Weights of a small mixture-of-experts language model, trained from scratch on English Wikipedia.
Size: 11 layers, 51.1M parameters.
Training: 391M tokens, 5971 steps.
Below are experts of layer 5 (counted from 0) of a mixture-of-experts language model. Rows are named router (the router's row for the expert), gate (a neuron's input weights, with its number), up (a neuron's input weights, with its number) and show model dimensions 128-191. Each number is 500 + 50 x the weight over its row's rms, rounded and kept within 0 to 999. Numbers have three digits each.
After each expert's rows: a language model's description of what the expert responds to. This comes from a sample of Wikipedia text that the model never trained on.

# expert 12
router:554513464510460440489512565571518508611592505556484423444423556476513414525582488438500464496459511499539503465563423482438459494462516519470512582547532496466464524560563582527458445483477567
gate1:463478495513507429455467490530515461534504598514426521579414483508483562445425526493536526483561472570564534388503458446550478492503483453455547491466491488504543566476551474446495484517522514
up1:525527488435444529588474451533575458526529468495425437503449542526474409596538545575538499553460518453398446499547471473435478546504540513509592541582497538575447507461550541515596465449492534
gate2:548509508579510594485501433515476571558481587558526508465521533510610472456537534412462436412556461556521425503562440498464454493501493475516568503468574485625544489518443488418486456456471566
up2:528563542527496496491482541574571561471524432458476483475401529459563332462501373543495569453498478439574450521484436495496495511529602458480462471412452539526474537499465352467313467440521591
gate3:486486488448443512386503565558527506498509472571533474504461502541493495500496492576502428357634464518609496524462589482421525482509525454535515553523469555513412559549556541539483534525528500
up3:554519475475476560613591437529455508549469490489491545409482551460430525492458462462529458597305571489446475567522424507550450479505484623484466507486498444465577497475516446493469559450589481
gate4:609536514486516476495477499453490470490544598584531519565474568506484487478539450440649483517407520613553633532527531493439540547444529453555490452494504506569561553552533496553556539484507487
up4:409501468486516508525468454559462428506470404514447484469503521504465495488483557551431520553556546458457433482427500510537415407504496512407558533475516554437531419494477430430454442527493481
gate5:449521565521483415483536606545504413462537486414503507513405503474518501525493454441371461457550466438457523555479472475482478510571553543537506505524428545430427468515498503557519486534430525
up5:532478415523555490488499445463495467433498430589486515483529497475404491541479581549644586503467543562560427448558513457519520481406501490474426452419513471552592477507527461425524482473508508
gate6:490440542602532493468406406490484440469484505606445482434499503469542553390610497439582456490452474548549396483518530532504487602501546560518484540482510517538543522459539462490495493539556561
up6:580422480518595482491514419411509543384509445455441437462545504450573568485578509562472483475495442485567510503558477569529456533540522536501468503482507498550554569452555470456556456558528507
gate7:520399513528460488413523378491595559476500486474516526598463520517482472460483480567473490530510575483563533488503459535502527487473572529509517540560483400500430393470520423493560507499581517
up7:469416549531400481435559353488534521497518539414579503531418510470412441482504532566466498532546545446535502499464427532494466494511554514474508484489505363497408474452507521526587518496575524
gate8:561498549528502435527467530505517440551525497543551437554479451457545482466419484430566486522529502578427520588446511588512454503495468435510439589464503500517492586616558428396552519456509495
up8:578556512466567460547504527516489514456496513555490531499494451510516476512590510465464487558546536463548517476469493460559530477608458528562516490427488494433555437464509489574511550574464459
gate9:498570478455463462524486557499477484489549561455545529537440518486455564403489464612613519524512485430498514591489479398374491525497552467473484507557572456485530521446510439477538522450460485
up9:514432415514505545464538432451509456483514461594487512479526452525527467574520537447365542460504568543502495431520510625571486474541495523559498496482462498490486509562449512557487443517585490
gate10:492549496511433503475559580490576446519389606537538542567522499403464462472530491508427447519516475529431404439526480490438502477590371505422518546491520563562460516544536537502508473518504568
up10:505359567512472474513548561480359523417545512435489518547461562528463571504550463477535515512491528461507503481460441492461424499560504461527526510511497572437503523553552526518400500531495541
gate11:521521444555464503609486518377538604530528529462563561554519523537451461600427508514546408449596473529467487502439559493467495447534572551567477564503516522434531388428467516505529503489530475
up11:511443501511471477597456538410550465520439501458527517454562417513485518616452636514533487492585484469497500518489472552502525493530542497470511454515434528547491443510470544502494543509566583
gate12:432516510475501502462423591470483513479498481426555501369506490488477489584532508509561468528511562547529485536437427539384553482513502552476451503508436487389577500411426439519539475433479505
up12:495414535490468515536459429441480496511515463381528493469505481422584513510547494404428432473430493509479510486494443484606422506509499464571540535446499518465449456444430491510509519564535571
Word-piece starts and middles of proper names, rare terms and first names, such as Kaulig, Frizzled, epithelia, Larry, Chris.

# expert 63
router:515521429506435499570439533560548547563490452578485414398416507472602438443504481480511475543400523438581475524531486399508450408486543585507463568435569475466467570480542607514501515492504581
gate1:440528536499416488441587471514532448549458463587520413487590370435503499415555535464508530502538464523528492519578453482545543514554541513530487521512573596493504376473546570585566502479433473
up1:419504582538519530452595463465431518471515465561504526497542391533522551462568459502483591459489490560465493532510473470585576493495512523587509463480555603526468526567457464513534504545505400
gate2:543468488581529508471489472442426425513458426565513558474430449560471518501439469523538557596513517500519462552542506437560495353429468520510474368571440483481517443460518490466489498485507495
up2:475557515516506466532515468509536317446387507512479491524532502573478536462444499539471429499519497455477464423450468547471538478490412460524478448497438482502541494473441534487513443505538533
gate3:514589432588504493473504450559512563479533409534552391473458447525500496508542461507488532525542492546472545599506585484404517493518534545445504415432543387495494495544411466482422624458484525
up3:497559518570442470492456524439470492497525528515538474481516464575565524456443421506415393513528515512535431592537432487640376447481532445513560387466480434501429548418441517483437545589543502
gate4:472504449490532509566486550579419580503451464540441460488556525540455562408515504453576514422466453459476497486589399417516565469453529464549556447477535530470537396561471473539463487473538491
up4:557435547436491427508458496534495549510441567472395510610525542544509567418619526533574457497531539518524489463592494485436514554566470418534447492416513562455499445530521462485478516428543548
gate5:521505488432486468476448636628450595437559442592556505465513547573490443376448532483509486536485516458557451599462523461531422539484510500523462576536515509520513410549509528556456430570531596
up5:451523513534494554591561562440548486546517477453434482471529453521540552591461516489388526534577484476562522439498497565530494460400523614479458522587413500456469503563527520499511486490488409
gate6:587551492519399457510519496482508546457507474462471496427550534453528520521454509482543488468521485585500542514516337462447440438540532561522499523556513508404445361471535538533554489508502606
up6:550526515549401514494486409518497472519492498506532425525587522487466443506539553473469537494440459516538499499543391460427406376426488594541472495461462514478429415528498450471522575565463459
gate7:511561422549548485569503439484474516504574452466513520472434454452577452513488508474573491499453460534616571523452534470459459452560471582513431497476582402632497490450452541532471503480598551
up7:453444466454563535452524507457477421513405534520555479467460529430526541524513536425523465462525441534351512510512529535454541580452456440526553438550529605444390444576488425451492464612448491
gate8:516574521576482619536410513511479511458523439408447463490474511498544575477606509456387515502463416482533621510502482490522447508516499475482518529517442523525562472526511550535550439421537530
up8:463489498529459447462554531472524450481568516499466505515519505620444528459524405551477522445387530493440414445584556448475540519564538512560506391464446458518463609503517508458439442582445441
gate9:534502492542426475516493502456560440510513431532572478486471458514597521471455597438486501465474491480569574502500458513539419479515468461427532523528506462463418473522460584519490365516498496
up9:533535549557465507509539512533514487476481481558526457449466563504448552571482507530493478598490457533537470556500480530499446543509565467482514474435482589536600448475534492442399517538604442
gate10:547471464428479591493534546437496406553548475585561503500482436414565570472552496548510563485473497546479549479559555595455460479476564389521548436450533528450549559563527575502509462465496560
up10:505498608447464472470414457505483344507418594586532570495523537477574474505544358455471521523561524575469598531462506475458482527418522477484599462476486523467479609550500585527583505515541534
gate11:540495380499473606433467565487491508546529537589531536413465577426558451456579416468508491549497509498445435487465506513543401486550433528509406549518488520553493476457430573426501476388486618
up11:511463498543528581410489521456447564501524498508506466524437531477392588540486438566503461399501528428526554473514608631463431470479520571542522633544462496496516526411511553565457509471489504
gate12:603506451545573434528489508395547590570544429531498514493396557613497467501503500531515530557600529451451479470504405456511575482478528553444500516436408414533540539496469578472473490454492541
up12:486556494578553421579424474498441464584603496482456583569456495536622452569459512542494506488498537478476469504436469524479590501529466511439527508424511487566552555544506465527449524509456548
Inner and final pieces of ordinary English words, such as spic-ules, con-ic, ded-ic-atory, mail-ed, Follow-s.

# expert 6
router:545539433447430567560479542535567465494581420574543481487464473564539476520553448432565466470438500489588526417497439452436594501472547581443516584501506511528511473522606545573498498458399536
gate1:538610529460538585526447521504463494550535436526613530524468454548566503559552468467518514423494545527494530509529478501466420514515583479475550521378391384462532453587489503446519470470435518
up1:488543429388463462481347417450456437496485559551528421534594450566534495522530555503583399498490554436548603519579468505388478474470522517501501484522427374569532423514482514518447505465600510
gate2:497457486483399589550540484491518476426520522495576437567407483411515577616493544505516454473578542433549544513469401538529580537500507577547425537463498497471476564410559629447527517509492627
up2:515442375550445585470530571535536516415478551428528547444403499460474471551477565508470541469460553413501511529526507463537499507505552490497480531603474453564448491477673571483512541433497501
gate3:483512530400462483408569554535560573511524545432461550484516476422533580456541514501474496564452556537480518538474502498469550479470518543525512526581483506616518552521566474516450425491499528
up3:458367473531535407577495477504558411460437505571590417523524556439509475444403367465478520479416468475538445488466461556546528494498550482405552462569499434472489536482478481459487495566551499
gate4:529450447480496434412381497510509523441526607495506492444409526553515498582461466434415420479473443486546436443574522594487574494544482532585510445458521532481514435532543521404580550560522499
up4:538436467519570493456523527518458568531487489477580499543490390438391510499490576488537491496562474459532484589507550430482460467464450491528562537543517510473455495521519602574497509480513447
gate5:427438424535516595482465481489526414495511549458461541563527528531531365494491421534569448502441445451483508489437417482525461463472491485430462411532595561461493497470563451439408498438489501
up5:575456515434441511467526563500486475470431374483535478599489511506446487402484505615477535541517551440479539589557477470515533509581448502507360430542456561475514470489535459460623566444484519
gate6:518476480405540483533559421559484583496544480435543558564574564495597530468505496517443552499496506449405513456592433457408489553440496474511503469474507472557476519532539476477451506507453452
up6:431486541339493513438428483573511526447424502518522466381481538457589488482584489433627586517461522531431485558398454533552472478537435508497409467458497631515464534531472480444573546424522469
gate7:414527511502528420546557539535552433504554516513542586461473478432444482459476494437555440517459575424474503428558516505501524520497514507490548581475511399547487475518396510504498590506381548
up7:480441501507461533497530423599541547505432490505464530499524494449498488473486495476424545474547471526450509503470556506455431413462449536536481497506536515466491479514560521506521432487549453
gate8:502456526488411597571470584451470414505474530539521500515524464391533512504502505471564513400501528521553540435516474461546475508468478582494436502530600459539465516511542491513466489490453500
up8:432494457534491482425516501497566520515477533553524486430487436533535448521422535485566515467562423383586668484541530480487475477458483346500454486536431549414495463519426487467484490478453540
gate9:450445423458477523501400548491523547507478521453569538459507474524417512566444491492524556457474508573490394478618473575434488589432557476465529400585472580556465483490477502436432509509439439
up9:384499519467545535463421432503491482452493484506534500481487537470480589499477430464508545583454478484465542454451416392563582525552509550462490494539487524447507497461610463563506660482442437
gate10:552427539458498498537512461447593480415511492584531529461581545431523596436509520547501403375518475412562514514547439486495506426443472531512531545567501493475458576503550468549512481564440525
up10:486420421507524528520533483494496531567504488487462553502560565424493506494540431428519676448494605497474544563528521532548530416527525473509441536518442534507536567444520512400505569457555532
gate11:480467484575448503481501473480580541486593532529461513459505474598548470496484482443499626436474533508540545518533430459507519527394550549572517489533585485542490575517450449467519503429475561
up11:598492455521427480546571554465544524462415563508562481463463504487513391394524493434471494460498488527531467562467544504481495424434577465515467503467533452458507435454567456593524521376433449
gate12:525529489513587498456571508497565552546534549501495499456488495516493488501505549482542510515539539515549427579469467604511465514523493470520560516481443549514480441484434507531506438501488487
up12:498442490555531551489527571449509504376392385562539372546509456392416493538497413558473484454398425522460531598430503452544542502549417627501394447412560447495474558487452464523433497459439524
Objects, particles and comparatives after verbs or articles in narrative prose, such as get away, him, them, out, up, more, better.

# expert 59
router:575574440491428454526413550582546434581626501613443470519488561521567473473639460433498444497448429482532482507627446450483497467449517517484398523519512571479461514489556600533470488481464572
gate1:486525564502537508459484528450453505376507630427488559403490507544511417485496483513523414482528497434526463452519441522608494495483526547432529539627539412459512593531605537475476532420435459
up1:484462566524517505549440499472471498455472584477569607418492477510532424483511494540524425612519474433546476466541481539610463489527543539536569539551462455473472516589600569466509553395475514
gate2:502460450469501443400442590599499458452500553569569569517549514439514389502538460464518513499601484492455456546460443568564566489414570542509408389504450547524572461423498401602559490529481570
up2:550480497464495484522535604555416490508496494447498564465451498525469565526615458621516461460558533456497412482457488498428454474493460492470531508542586381485470520484502531520479386531394444
gate3:454485531540552514495576453554515516539532462478501484463579480438478496393534533514526473463565507424493558488524465516514441520531516467538499486459401498499548515553421480451495527506504566
up3:542481506569515482492569439442489447477538498536417526417530538478459505391560554519445511489537522511438480480498439488477452536557540535512545563387462488475580641533438526463512525562471512
gate4:595502512488529420486587477534519480485489564428489547531548499540486535560578502488468449586475463406516501414555483547554512470510513352483498508483472495538440497486431471461421537515439563
up4:465545480424494572500413476479492510562461432597521432502471513435493541445376528460595599381574532533508602541487562502473474505460528547533506533520540481426485535539538460537505447447546397
gate5:524438415517481459465417524429391506539546548547523469544576463458481430586539478493485535521571528487521627410524522649444536440372417416445502505531525494481503583532546544431530466518480479
up5:536534524532519503493581553461563507522515368434389575465511542534550544505424438502467493489494444581545471564509492382530432605507487530533475585522504518574541464462456536538495603507480452
gate6:500427431534457514533481513522450536481564414519519414585432526537546513526467555528497521543490510458468510440460517444425537524517472449561477411484496506516517531562445456517508591476498458
up6:441469507594511454404537499536479515502471472526498465546522479510526476472433513444462507527532500561673511456461585570552465514580516492495532572522398474493516363487530497475579520457506474
gate7:404504550508436474447398428383571457532409426480492522507560474492460538515640524561490549546455515566547576587489395564553499470501596402429450532582535577545494565586527508585501439458490556
up7:477526378487505554573585523517419523494587494492467480399394511449513485483471411498531446471562492416422476408490571552443562490457439571549602469479532393448485452488528459476480528463439427
gate8:513575535552622514560510434515449457482532500558486513512507469408541510549564529452429575455509506476453567502510448545477485427416500432488564512531491414446439562483483539550476548478471603
up8:354449415459368470478473582468540476553448440514522469530510518549513523445437503569576487533467514505446482473466498402425486534522494497459444389455481534614568556494477424573527525509560367
gate9:544503527380531466484494477458618541500516424583421480567428432522449460459548456538426572366442477417413513432568524540554455460456412460573532518440541446457587432537511566449497551468439460
up9:456464425530463528484460451463478551560467525396469492460560607548477536495415570512519511604477536543538417519543468514414559540526529564520450479612567418506409559571527470554523421423597520
gate10:455442484556500517514472561528589525475491576506540490486415498470465521421494511584519501471485427500466519523599511438549553519525496398387451558561521426571483456472551630518427455494416501
up10:413381526525520453445452498529671551450468472628550455425474488437490505512501458564549394435489484528456501601530437472469462547516458413540521562554459430547463487601508572499456449499417539
gate11:532513537475577424429561517479557560553531429522567451528442452489601512465461508458465464507512479537429462441581482438565569494455506466497503549546517539491497527419445476435333539519533406
up11:527548570471536387445538495481547540488512491523492558479533462536540420480500460543482414513499495549419552465618368520541532558484478531527584559510528569467551517442461444422408520567544448
gate12:541520521446535455480536504512510551498502456409441578489486499518550467539641492432502505338480552526536572489434497411441516504473442475496431543511514586453437397575556558382364610474563566
up12:392528461534445571473497534480540501566549507515569547437506469496418471461441474532565456588572452532508509415560485534505531543468537524512583508536477475552547554441458517603566452539492468
Topic adjectives or nouns modifying a following noun, usually after the or a: government, music, military, environmental, dental, swimming pool.

# expert 10
router:549546435538476452514506562499523422588578407577543430490388569506555411508556388406575489546469508480518478593574440431479451496456581567468408540536583498474509514510596519541407469434509525
gate1:631501483501398431449549561482584522460535471527454556424470528425491489465484417478504513591502532541586494486545591454573483583513448518484451448503524442490489501520552398442539510500515556
up1:568599582503449473487543503550494464518460538546528419547509426524473460534460448517544447515539519428416468466545555432497572519502509529497435400505489599538527447450499491512483493474501600
gate2:523504474436549501543471425567574470463556437505541572457536616432534509518491427509586515588543424521440548450467493494422480511559552500507573530590480609445464486497530444519444490496550555
up2:577510557469419498478495505531561510526425504460457497485599540505466509449594373456537535577472508502487525441384369485452469515494591603507636578572466575482553477526557566440448495501488545
gate3:548546470460413403497495522627465498614541468486474468551396474520551535429567579476515479476531503431516474521531422458492509441514560481479541503532515453465508535495486466499514476445489522
up3:517594574505505518431486511515407494504558512418587535571478468484482593436470542446456494485416499467414478506513501475452536468520500462508427490516565494438470504511475453457528563504449535
gate4:513569432504521493487593501533545521505556546509498393500491565554510541595462448366499520492477598576508465500560481505422470573499544505484437451466545566544440536490409393503379623396513481
up4:501490527484505589524506426502556479522497494502444448544419459508488469620507521469500611501500542482497483519499531523538503486420556527565414509446556553560486518471486425578400557431554403
gate5:519512560456446513505482490525533456528593463558522488520484577503501437563504401451633455537500509490388500548449503462632457517449515477550544449521479456497510467496471482508536488473606497
up5:505466569437535506383550553577389409442531500444461541371439552500607475491469440457512470560465562467575450516511466554455551549463543451558475512513496490522485515548482598458454501526477411
gate6:483439423525509413463497512565488565461541605595442451493540487473532413460467405435540427502558515449458554564528546542445506511502570429484512473393486503490473498541524460529375479433553470
up6:518583489432463484459456504504521552427536508496414455496476444475544490445509500543464507460531438574509542513513500495508479447533510530479490465547403564438432408495514466534492496460450494
gate7:452497501502469476537468395518591531478521421436481509489474599485537532569536506454477510549509521537482452483450493569384451570468475519508483530557487504512527510486595581530554518437502429
up7:509506500504558569528577565562495490558504508429522579532504413501486413474626481472531467501555518505453543501478476432423491533470484445492566524489529463481425479534466497467486473512410543
gate8:438524485486432560481415525447588498539504522430490510562392576513500525586568395523490475524560524479471479532505512418485482399495548467455427584506592489471406545632516537539457437579462469
up8:522499541529474429515537502595458560524447434557477486440528461513532451538496515520535472536443437420485495569471463572479496487532504520512506540499579475560554473476479484498409493525492540
gate9:565543524576438508540484440460481532589471434514480501479455547634449553434484472515585507517449505548520452443521398427465547497466590551524506554552489495536500467440478460444453363496489423
up9:409581505529565502420549514532436437461480475463457479495545490408418567532519461488462513450525490516371563478536549496463399465504362522386571441568448499453500525480522499566500512532538487
gate10:549499470449492610558517461599495481501480478467498447459395449479531574452485481467602573514409524465442436512511608455441504483526476505456555567577501495405507468496523530519524531512483484
up10:510565517437501542447508421432560558515548534421553584537495499466387469394435495556472550424539547471407554515543611484524492528531498524527472474511516458518489499472440553491528545483446482
gate11:462565516409477549525494487567510561505571441506535427497541472496593535440510570452459517455498502463555472451460527544476527432462489569503408488446525446413428577481473444493446591455442445
up11:452525530510523554456403488616538592494583524440606533563443510411575492467467483457508486421423543454360496479515527514532517478378495544512474541566534490492514524455421546509522480511467493
gate12:531544467519548471445542506529409453533396489581415525517520482474471533428492417445451414530514542530502486504469533445519468509480421468449432550557476470491527461505466550499465439504538517
up12:432544401525425428530617549490526464514516559572511505590528499612449489503392514486572550454536499490477463514508430616431486513503529499512559506544413537458421509468537510492495548519478563
Word-internal pieces of unusual or foreign words (electrom-agn-etism, Jo-aqu-ín) plus common nouns like games, companies, van, forces.

# expert 2
router:567518433475443504536575509493552492563554441534433469385488538486519472456530524474452361487480518469590455513576464460475481497400591549502447492546468523406452562512570566587506518492515557
gate1:455549521467507512459464484557568453594522513483454544428551388488517494469528525506392532528469525473511487556537572558472457558497542540476484524531493535535459482469527472569431576453532473
up1:551520582467529483578418544488530647476521463419448485546482541490512560497530436460601597446554532473527562517437512510494551412469549524418459387430503561376522508519379600426534490501521473
gate2:478468478511514534555485487446424528570520504465501504444525524541484621496470417509485504601518431525575512489545512429496449479407548498489522510541493491521568443427509490497501481473473452
up2:504485425564533372470516498506451632431458476410475473575436481512458575465511422585492411502529516528536547532594504454524573523481477507500480594446408554496426557540443452505479493494476533
gate3:648525440508442483418461447485464421425455469493495481536548434533525589485567544538507445515503513495462596414466425562518526455400472466565507442413593476495418425450532477508581501525505476
up3:437499500419506497516524532500468453560548515546481440431526574549448522479351519465509537524451481448555445529512409543516571456446570523490542457545488540448533474544530484441495496381391496
gate4:582464435464548561603570466469457511474503441554424574587441439509589446455555503473503584481496555437562461532562540463515503403464509507610488454579517529558512451374479525552583451471521538
up4:531641559508505467496449529532409504564528546426560436480563567552461587569500520498567518406556472543527474482563447480511412526512550561459529555515485480504562443562481539444457476501506427
gate5:380413539441458528497504457553390501492536548484554566520558566652575528586516453517455514536514430537485503433595577556480438487408451537497533451509510613512556425519532459573479605499522502
up5:559564421501577493479428536508504469509506536519446381490444495499475524476540552440481503515472559514473411548502455472537528509630455371533487573545511397460483561515443493389541505519543502
gate6:475486487561483537569512552464559482477575493478448531516435555618449435551504631496513418505464600509491558525496431551444468477569494550567376430575451566429494550505419500551429470495499562
up6:509594447534538572496402495493454437494484561500506524504530466499496515528552467511429473452387466549581492440422532572424502433419521483482635486479526515490553463498420542505513444475547485
gate7:475552494587595531487512575449534451488450431499459531498461506441577513484537512448536414561562545562522535474503607518506477544469439533387470464498462523496527535384474518474462476530501457
up7:487436577504472474521505484572524488448505494590454441609503396596440594572524495595590493572480510444471459447505466523483510563518535414495470475443470454522508477607620544489525472484535629
gate8:526540491556538447468441532525484499536507480461462578555457337428461516544509480484449445498480550536536506537454487469541516530469565480515449527401472468495500460481552573528470469469552552
up8:505530450476569429484479466490532479506521470485468558507497390414500544482478512445405528444525497536561539485440480491562483466440533470514447529522516560514475573463503611429481497454561491
gate9:469494532501487484500505466493491563519606458550473480526520459473520511541512539523448552572522501561545476525420542462533501489564411480544569537462552445487547551502533508553447505548424560
up9:484566491575432467482487508576455468439434453501555550435548545553482569482445436458529507422520465540534532481595377499546482414465519489476464455561515580529564509520467439491526478529513455
gate10:483483526474476492477462488482478520501409472481587473546578432416503501521601523444514470517525461506494497610505401458482535430549532479528506485512496454568503509540533380575537472471444398
up10:557480488432535401399498568495523410541506620523417445564497472512577480544459425497424603517582504594478377449529490507466518521510480459501470500525536529509416464449438407537485497599465481
gate11:486427482412546555473529574438526484479538593500527531442411499419545541483578492448553443445509510527470448518586468520491432534490491504545446551592533568395460527444486477491530557464525519
up11:450493389430591546519497575450559449489453536477519511453451528451556539486571528451501493513475525431492428497515475561478459551559492489597500584493486528508457523437469463390471634517497493
gate12:467487479556413417490523566489502433538459483517439405497489483486431509577489508522463474442514498507510454534615460490483433471499448441428477473473459451410521481404567432526484533530482562
up12:395528452515450482526545571388425488482480471472539435502510500516440513511393506576484451489587550553473451506556461488466429466513449548485453435453439476498503509509519486484439493477416471
Slashes in fractions and codes like 1/2 km, the article a before adjectives, and spaces or first digits opening table numbers.

# expert 40
router:533552471559493529579508476526559522521578393520457454487494443519504440473481520458512454591418488493518388483533551459473456470455549492514488491544533497430483471503524528553475538494510492
gate1:469506508577517580494527486474470475494471450473439472448471513564601498506520460431474501571474507445442477528532565531505570403534494505564483577471491406470462414481526550471420487536481449
up1:478593575534556495598497541469553425479524586583568527519474545472606536517521429532544511583597567431500524523458522514448418431495552582526446475455480505511509518564482461494508459461494496
gate2:578550510474459472516531436522437513529530475513558577539547502491441586548498510460558572525545382530470458482500533530444508480507507455461525460549493444436501529473585457559435536509506383
up2:406499539502584480505445461436571509554550490529483513498511520489524436450476508493484482455550470552512523471508514466546511497507443588513517479610555473461493486624429582528535499557482480
gate3:517438503436486598452556543509531450482523515521386526521482404427514472382568589503485564480477480544439583455491524429600573562597485475484487564462568428497503501518493599520480432522508522
up3:623392584547523562579489431490510492573636564488565432477497497581508500529457456423569531491518529452493471492477594553548514445577461423466439609522532507524512544430447443560455513500572432
gate4:518460566551522527469519464506471490505500425402537380516474449576537424535463537442486508465467494539498446456601542439492421437574479499545486499521471508487522445479487522511577558449485548
up4:479547484523411547559612452505545516544466449536504468558550437458452519472525488489507418463534431499478485521430545526548454473536440498482465381442565486475482479470513460492389470591481451
gate5:509511569549484544578543457435527579411553457471539488387519541440524385489518593489584482468485553547599404467454467518447470519410489520553482485481564511560414490505489506507487380411473602
up5:448540587490463524518514503416377555559492402417583523458491474530434471513481559456559521401408503512492463522443425485463444560428553451577454450505568502533486496595498551538458394419495595
gate6:473455577554393537540495469549564462491449454538471463485537549540466441500412607533487511487520515534527526416584524456541549497444536421463509496532521435456521455521549512520456405437485484
up6:512503551530465517557486487491555432504451495485496501470528520453522460425441607509433482552575530441598491471634518459517485463473501477388436482515444431483464444509502551474436439433496473
gate7:564531510586533522452463537552550520496507416543543502505498520465451439494522402536554586580553566502505455442423526529532456505570560483524543569541530452416457462437504499514539408611424403
up7:509550494473586564481466457527498456444444496531497447580508519555574428507473434496507469383446605483565548463518412511463463452359516537594432543464520563509540497593472512526547506452398524
gate8:483451522444542499588454569468477496525500460537496474488485536433580451520545563482436547511455455503530485516407515476489495621508494511530413456508479474560520577389512453462371488524512522
up8:599459585494529511476516515523479562504544635565567462542490506500513537551501494567464519423466487444523495446425586486478508514413431591453489605545537483505524541505546562445494481505436446
gate9:497523473479515410629601441488510528518569479381458422543599402511421471507545477423547558495470489529460498446461436505453488522515551474482472508452557476541458462494539514545485480541530480
up9:456532507554487474416507491487482533433491569558402555448490603458434489498517540546553395596621487516446521538608500460533467469425527507464534537443472426465456604509438443512475542539480500
gate10:565539552457498501536508413487602468468577528539549473489501453440488516515461571456519488490509471549418503479418537404600448588481491501408413488519439413411585588499511497557432497456409518
up10:495415455523514478504561644499491465547512517453540510514545551498539511427472533526551544474511493490498574507554528508448547489454464534468544482469430569475388475485443533527492552482489472
gate11:492567490473536492543511445450441394471587465488576455494521446492464390442409514501500449534511575530470546488454441471521471467455585482505579481449553495499473569480547531427439580578465507
up11:481592496496549463493401457535424481418579507464527462510471456479532425497444486608477481605443519510501610446430531483532469459409602470461532519447483534523478587537619496461527509502518439
gate12:493560463492452454531553518514547529512516457424516536551445558518443514550420433493492491377497522500493558525516509567596504477577459430443479502598447450485470537550457471504475473511409474
up12:457437459546486462505493539514490474551547464535433489521594465431639562423524584454503501462572470544482411455465515480412457504430501502589519452477518496458452440493491506531543362490573515
Parentheses, dashes, slashes and spaces before numbers in infoboxes and tables, like the ( before sq mi or ft conversions.

# expert 34
router:539489461474435539539519586554505528517581445565511445514519565551472587533538437432526442586408540513532391461540514483464544457453557527405487519485517476393415514525553571571475496526550533
gate1:472530552551543517482536348452558500561517510509535498501542633463501491360445472505469406504479524505524539518447500480538483575543534448465493521456545555535511542483489485517465464467548509
up1:540455542568534577464561422470497475504483457519550480535550632469519504433465452524436425584541522551586509479447494503521448583539564442474484461430479535525464548495476467451450449451573474
gate2:556439422402477522502411517466509424518476493518610512424443474476512453492551513548572459586437460488496516602450429462501529530417435559537509520437545470528456461505545492547591398539497487
up2:503508525486500448487435546521554430436497522515472535438525394435529489506554505567498484510449463506529558494501495381481544588481464454580580513368525540531496420445520537482551487430539541
gate3:491462510533549481603517484489547478446469482463414591431537510431469514570530535467545435514480480554458505484485559567535502607458553558526446476467438574502480470491524466469456502500463566
up3:539521507469484485427512486514520414561503566511488435576495375574377525532454429461561539500553578438580494427510461536489472405416488446472520413528456467470512526502445503477477465635566504
gate4:567473468510535513481456349481517527481550450503408474497389469528483479545553498535538556537521503502558523542458535520442498573532490459531468518417472598564556513460419492514466442503497596
up4:577482596476498568441518469442475572491524401502383572494412501433428506418562557549492562444571508530500439567521531453427507572588505370538476532420560429491525528441441524478515520466397487
gate5:437421468469446489485529552419490487558489524558585555529478481462479514540477486525513482454458500528492484568523514504497555483420437567560485424511494547468507472437493566553555512484479514
up5:522593494550559481522532492502474524503476485464449415572363512558605524549474450517531534452481464509452519503477424435407525577501440483517533438521527453438458523415483441498459552467444576
gate6:530494490511571525564455547551355477497483523493422513465552538644439486515594570524459429463467519563489479513526542475438527511445564477466505554510494521533499523504414530502605448577527479
up6:526582500528541384517495484490494428510505486520393517453570569515540521454564505556438457526489484540445477505498483541506492518515504452583438585448531554531571548515435461526540456502548527
gate7:441618575554445454469436543512455502517493486424520545487535413486444556515485452507545426573526494472540505514538486507485545501489449479429531548489378459495459541495482513609612455479455555
up7:488403578434504497589516505562478563436429498524488469472424603595603441532576495475615448551393391534495480396466436510521458506465526500466508582490514610491530527462403464539498590553472388
gate8:532567485545435537419508522471528515605450543440485472589492563524441502528531475524467513534564637536476439508541570507524407474450513450498463484522415514427554611430482505539546525510399649
up8:543410627429483485608419526442455433474500493520510456479545436491555504412573492536552427433475448587509501565526560474454562572489527500511450572546594465410469541607471507457494424518572503
gate9:519449553484489478454600474500506478456445495460478474378498530512453490520499479483422441567518515513462542592599524583450496468413440545447509462556538467422558422540487445577472490534436470
up9:490481552525536512537579469494583391540455515481413456570536478507522495542408552477522497523580469436457536502490433488533530551470615469508389518541499508456492534514553502522494513526465495
gate10:475489440457518596570532601555507408509427487572510461520429456540541568563502519514442483502478482551552524500574480461581483461451513571496531579448486470463519392553377561525546510518550375
up10:386476501505456492540557493470438528547528493476519451504576536447442442553510432490492581541422528486579508536501519464371469594613472493440473478505472602492405489554538455556449479494480504
gate11:555510515431337327559384489470506579463569517537517494644542508488447585519569455523389380472493520525517489553517432543405498578462443488444538505515467526491547513449499451592547529411537477
up11:561488513541541424509521514534490500448450465589563450493475522613565570577508520536504515426520504491438475578477521433584450517530471487505511481407468444506455472487467511463440458466511532
gate12:471546562563567486516488569429598517502495454524518447425484501469499458451410572465506520523508448465483438574510533513477510496482538521458456463557580501487516411466533424514473463547485517
up12:535493511524508555442418520483424514455465569500471466489461522397499483555508488476441468483466559540476562577451597447596547396409490535538525512495514497509468365639570560515532391510475500
Syllables of romanized Chinese, Korean and Taiwanese given names after a hyphen (Hsueh-Ch-in, Tae-yeong), plus his, her, accented bytes.